python train.py --n_experts=16 --activation="geglu" --moe_layers=[0, 1, 2, 3, 4, 5, 6, 7, 8, 9, 10, 11, 12] --routed_scale=1.5 --balance_loss=0.00832 --balance_bias=false --lr_router=0.00119 --vocab_size=8192 --norm="rmsnorm" --norm_eps=1e-06 --tie_embeddings=true --beta1=0.95 --batch_tokens=[131072, 262144] --seq_len=1024 --steps=3100
Below are experts of layer 6 (counted from 0) of a mixture-of-experts language model. Rows are named router (the router's row for the expert), gate (a neuron's input weights, with its number), up (a neuron's input weights, with its number) and show model dimensions 0-255. Each number is 128 + 24 x the weight over its row's rms, rounded and kept within 0 to 255. Numbers have three digits each.
Before each expert's rows: "comes after" lists some tokens at least twice as common just before its tokens as in all text; "mostly gets" lists some tokens that are sent to it at least half of the time. This comes from a sample of Wikipedia text that the model never trained on. Tokens count by the router's weight.

# expert 11
comes after: " ", "0", "2", "1", "3", "5"
mostly gets: "il", " making", " head", " working", "0", "electric"
router:124154160135146079098115136112116132068100151131121143116113161128146157166142145096129121120135145147135088134124083093142128072174112118117138133100167138147121101102125170107162132113117159117146115089107140111114126116111124090146171133082159131116155139116097106138175093148157165121114077148155076120147115121118121151144159093159136153133138160096123129167135100113129120108102094122090168139107075115101167141169141144150142146146131127130112101139125087113132136170098155141136097093141118107158122134090140140153135153149110139124154126111115114125132144127168116162114185122107097145124149150156147103117171173117145132112139097160160127066141097114118141119097088119110144181111137102118094157155140131111147105144146150156133163099128106135146093150095144
gate9:120120109142108112157127142096144152096139120065124095134094122118133137146137093116137120121109124132077132131110088094121145134131144094132143112109099090098134139086125145075121142146109105076114191119148125153125128130119124083146138118114150166153133093157141114134125109110141096126141138133095166140157102101112154125156151162108144105160165148144139136143135141110130150116150107144139114139089102115084119128139177082085131133101092137142137121142133166185092154123076136110122116183130127107113151097104166136115146106174125103177158102138119133113130116151173139138106133161106136128141187136124124136152150123146139151097180147145161127081127183089081120130131166141144146126140138142133164164130158162167113113134086113146115089104132154159108109123110140
up9:131130098140140118131138166137101122076136193138115094110100145127096068142136134123184136102133128127108119136142113140159125154120146084119139115116089129132106141094088143137147110135111091095128129127094130107100107178118168159158180110113122113096092159115104120097086135136151149149079138128133150156123185108126148147141119114160164119174115167085107160131163160115118109128125142138168149142088147151077109109130133124158163115112106130130125177130113163158123148120157130129109114129106124074157112143110157100105132069171142130114098104116115082138093117138148141127108148149115135152129100140122125158089118118155145116133109115128074162152102128096125119124130113107128111161102132141129145145104125190093103183087127136165154113145128141131105134133132144

# expert 13
comes after: "\n", ")", "4", "3", "5", "6"
mostly gets: " |", " (", "|", ")", ";", " ="
router:101159108133102124134151139136132117119116140107148100104175145072112130167137148103134114104128123150137092145127111135130153123139120060107146156112145105130105085116131133134133090158114175116152101103103183132113145137117124128151180128081206118139154103161115124124144072125119142133137112173162088136145139188079125146105138111104098155128168123106161113164119112109144147133135126118104147132099121108081147114150173152111150146120141124103148189163145132072089087127113151107144096121156121119139120134095155122135143089178126145174161115104141125140109162140140115152122118134141106130110128141176143123147126141110124112102125118130152113109128136134109157179123125112106113089126145063163126136133125126102145107139136148131123183126122126192134112137133121
gate0:121131117159123088150166136124132133125117110099125107144131096139142129130146140090153172094105121148175127104110157166109110112109078104105101136107139140106092127152121125116121126113126114078139133087142111182135173141143132125111142119147135128098105112086121164117112095141114090099144126112133099138113110127111153146161156110126100115128114140094163128177120108091127142076131118128088131178159105190094077128116097085186143128138126149133131148112131156093154094135120117136146101133145089120131150126121145119153136133167121151135109165175127128113148134087132124152054153157135119119141140120133112121153121129084159145111150156152156143142134061168116103161138147146124110115128104138152150203115097132130123127157180108111114122127109109143160121129134183
up0:123093125106105136104085131105113111135102135110118126133118151121146121142094065115156126106098112136130141158149115122119105130132078088157155111146111138124145131144149164089094114112112152145127135121123138137157175097125123121129141100122137071138086130138151129109158143106144160084082117178128126091161117134127128105145132139182132142114108130131128182133094159138125097148148140151088138151192134149099108139141145134126156132132114130150145115110130156087148121164161151171086150108180137086144112125132113110140173137172110155167130132103154131085151129134134131101097153115120140132129111154096155101148147142143134114100142130123150085153116092127140133117133141102135146111216118155121121159112159144094111094164125156118136166136181099169189124126119097

# expert 14
comes after: " the", " a", " to", " The", " and", " his"
mostly gets: " re", " film", " season", " New", " part", " South"
router:107149152153085082144129119136101133095104112062118124139124128123131127174140121124113161107121155135120160166121145114137113147179112114107147147139141126144150084130150125136117149168133147101152161085101104104150135138142077108096156132090131124122103093146105112169138110128122121109153110171144157136138123127099141159129125140130155161089128131100121115149128122115123177134136147137118125155144098136133134185164142135143133155136117113095112143129157133104104135134077126113126106124136121122123132122100133146193134178164076071112132153117141126106093163135172080108123085122109100158141126116154128105130150162129166114117139104105182112091157132141082148158126118091065138126147103104119128149119153114153081075132154117115128135055123091126132121153111109
gate0:137130139154138151136063114105118058114120125106132183090143213128123146102141120124114105126142123057114128119117128144137105106086161099134165162123130148132160137130146144146109142114130124128140149103145135133114124122122115110138119148119102116117129107137106119112107097090143141095140107100138116132133085108110130104096128149160123119083113161138180102108136137125151099132082108098121142133114075139098133128145169137159112149122137117112108139141118138167106101110131179138162146101161106114119146130134152102132112125149141133156086149096124158127105114151159104149107106171064151155145117133121136155138129121150157131154102176146110126194142077116148141085113105148074120126111092114154142129130109116121159096169159154137120144117186128132176093145106121
up0:139130112087100143147106146122116110134117131118124176097115175135154104135107110164100117097193132100075174149154171100107122127134116176168128144143141150141141134129117124114112081125145117116115145154087108111129097133132150073154109132139106133125108141134116106124128156097114085135158143100125127112102139100101166108141124121167086117101129129158151161117143145173104128121135129085141104093068125130150143143126156213163123147131137152095099113114103127128111105107117143123136114133117123120108114124153138124152144128118126096150068155136115179147097136160123115121095094143105155128117120087105102151143109109158145147116098139136151131147127062130130129100129136116125112122098127127160127125141151124151151100139151156089128077150080130114129060103065140

# expert 5
comes after: " |", "9", "0", "|", "8", " in"
mostly gets: " ", " January", " con", " century", " February", " day"
router:099126163182127082119126158142125148101131109078139120128114145135119155138135116109123131107148130125161144140116095121140137132170123101143163160144169143154115132129105107109119149148123126122134147095129114123110126144136143081114184151081144125163137092116144116157172098123113149131138122147142142129141143117132137117140099126133113127093106128114124144148120120125142151087151161127141118179106075130061166138179166139150129175117128152124105192123183115111121106123150136095152113087172151139133156153119191139133110121182118133088118114109114125104160129132195065120139145151110163132144121147111122118148126153110152113121090117148149105156092115127133186117121093161081109143122135124121112103135147067135106088139126148164137158115120151095129152166123141
gate1:146132127111132150150110137102111143158114157113148133154178160133111175134067099115122113095122156089134139103088153092118143135177129116110123136146122135112156147132098096127098164106146082128144162110129070176121145141101096119139135121083102088156109157132110147162119119104121135138116101164138126111130088122150153081150096149148096145139108141123153115087131102135171145099101175135123130120146102137133077128108101144137175140128106201151130195132123136093117111095102150102146074113123114147150145116131130154112114123117092117166138127121140155162165131153164115090120186138112124141127155116160109120108107139095147137146139150116139145134133135181137130147128158158113141129150081133153132119115147087144131130108095095156146134108098119134119129137102077
up1:141134130107087121152081135112120100134138103138121146151097130103077116197163092118125141151139133071113157118144088157127119149125110133105124106127126197144198133120106113135120122091186130161140120089158089121113167109108120159107144157107138109141132098144113062147167144101146133118123127143096138130105166131165123106166125136106129142124108141123122108117171175150147155138108068156151141133152135137110150135121161128142081123134140153135113133165118110110122156153120178134144114106166131129117153113135131076119173147132179140124136130152143122097102150062090146119125140102169111129119143134101134127106163125130107158142108151157183132110090086154108137146089122140097148114134119153119113097165099122113132126141123135100135113145110157137128128115160115

# expert 15
comes after: " ", "1", "2", "–", " (", "9"
mostly gets: " years", " one", " this", " year", "There", "cade"
router:135190174160160060098100109088104142102136176123120145143117134138126150115152137132135098092141137119138105129113062137178149108131143078112134165147129122117124103126094176114127122130099162128126114105140121105172117129128109106144151131076144143136125155157101157150181075115155145114113089144162082118132104133110123160104165089148144130134143159112120125147136100105146153142126133081153148139140072144086138104147129132132140158160133119124094147133136124117122086138098148111149102132183143095152131113114139127133137131156096117121168096134122089140132130146179093102098141134088112154133114129136159107112163186133113127096120139120143126095142095112121174119085111158092119122162145114126105145124142138129110148124145111156150152099134106164145156165120134
gate2:094154127137130126138136113157120107121107093122111134062132072090131200116128110154138110131120168165148129166111118131134083120138097066125144102157130131104114121115161154105145137116143141164136131053120150102113164125155137136093160127133117134131142098201151145126124106164126146125105107130152122092138119121110169094102117131115127168171153152110166157126124158078130122165118120136102127131135112112110112111135143142113105140128124117116142115152088145120140126136128128156101108071134136122135152119110111132072149126187158143134153135120175143105104103097154131146124101141132069147131120145159148108111115149153129144092156119136150150120096138167109147122104122134113127125150102123143121144132138138114112157179104170173138194114174144176135097125112133
up2:114090105129129140170116141104127101135106186119153130171150145128133117155162161073145123147112102102102114107140159129142114127138158166128113182086121136125182144135103088136134122124125128074095118130099088161138135122109128094116157167102129084139099171030095098126104124123151168102148104095130136157154099141123096144130154132139138088110132149140096111128145108174163123078119140159127146123121094124155121155119152093131144094122136111171137105170150096141125119119101128075120133149139133146138107166129132132153107102094098158128127103099128133155142113147113158146141181084139133117115141155126110151155117129157099108141119138118108122137106121116122105136130139065146124154121118110121168143099144129104167140113147102093123067127116144118144119102128114

# expert 2
comes after: " of", " in", " the", "'", " with", " for"
mostly gets: " a", " the", " The", " his", "The", " an"
router:102169111186150121096125107118137137074104146120144105117125131143126172143159137100125133082120185120114095162080130165173143122159138071123116104126122073120138135122119116122132142150116139116105111133108124087154126106125142087141162132089128119135134127156169122157159066109147140129131100129141103126153123137143149118117147106124164184123109149099111063170121111130160129127106128118110150122115118104092126142115148118123136173151099174147118132129179142104076089157149166127133086053166122157126157123115124115141159100127136096119116117122125127159130126111156154102066135126126106140125138159120126122170115147140128136112143138132145129089111137134072114128103124107135140140145157105150148144113106141137142132132143144149129177105159120160169075164106146
gate0:176121145143126098221119200161107119145135149095115131108176183143181109151150103150153149112121135121151136155098125130151135141110147114106121108130134110137106150140117110159144133141149120127097129091111118094119117142108158106134141130126145132119119117123135141154130118140109169134095144164162102126127125119115184149127133088149140145159099124125100124126109154131150186087157104177116154119128127114107140092127180161105155118107137080126152164137157143093077096134140165151106106126155140099130126089100114122134138149133096169141120133128142122118080171109149122167119123106097127092163160151095121107114138151141180138104089119100134158150152125155100123097084109140113116110160117115184115113130117098135145117163143128092142168118134119146142150118141120
up0:091114124124122119099144138124178129115110118133113152134116107115111160132114149106091099124155101164114119074153128094097092104118123101103092099120114204106136130122165136085135163147130140114129088137104115145139161105099137111113084131146099098140085150087117113115126186104169151118103116157110132111128100144089153119167146135148124119106137148108164162091131099120139045103124100131081110137133135138108104100098125126144093131156136123132157110143138087187152162173108142170130129172134138103124140152125127148128129108076119145167150148110108117097168144182118138107126131134117121142130119165115116142127078103133102102145137131141123092129134089144139108167163134163141143134108129127117099140152114162115135093133163120114109141124140141117123088109095180

# expert 7
comes after: "\n", ".", " of", "==", " ==", "==="
mostly gets: " for", " \"", " of", " de", " at", " all"
router:123163153176144101121111116107108103128116158102147132136106144094141163130190110117120135085143158115181124139101125128123132094122129069138138098122133128147122146099122141089127144133116129131133161128133107119131121084151139126121142138079140138133141091115136139124120079102158182153157092144145112107147152043115129139146171119114178159087102126090136109136150113127145131106099159148114194147125103116117128160181174134089159151120098089098116117168136102165061122139151150134140120083121127128133131110095140134098123101153120117129139103096144109098123127128154132130092118105153072176112156101156142116124144148138119160097150112140159125138118147121106130119127118137098140153160143131140118139121121152140101098145145191146094144103123112146161139123132085
gate9:100097102133114137094123121116128187101099126108142100152149167110169120128146126108126144121142183130137099146118136115084153151131133125133126114121081150099110098139119108105129107138122131122134135084104137132112123103151123105127115062102090100105123087108072146149073147095147169110126116126106151092120101088113149136138140094157131114092136138137117111138160084134131101116161094141094171106121121137115136079120164183109108138122142148158120148114172126123102147132067142175120085137106134126132120140121112123140150114097101092128173090156124144145158180105123121128148158153133110134119109134130123149122143133097141151109081102178139094138146146090147124107149111089128119130132113176102141147132090094090123117121150116081112113110089148150166110091097134
up9:161115145114131151170143129090127118126129155124102152102123104108055075208146134145125127158122090151094137155122092140135148149078143139132145152128156123136152118142116093115119118142105125134130145133122172110149096138103156158117126180119132130067100173082143076123147137118110080097126133140136110143127121112089149165096165114176139153121123166129128115119112192130111145140113125138134138126106124124115137150156163132081102111140129097128133148123102118149116137120107104106108143117141112112106079114132139092150131130123137127142092112090113104129106099121107089150129149105159165115118148206175136085198121126140144106115148150126123123090148133122165153131148137106083121125135130090118115148159173165121132129079159135118103109123124127121132118126127118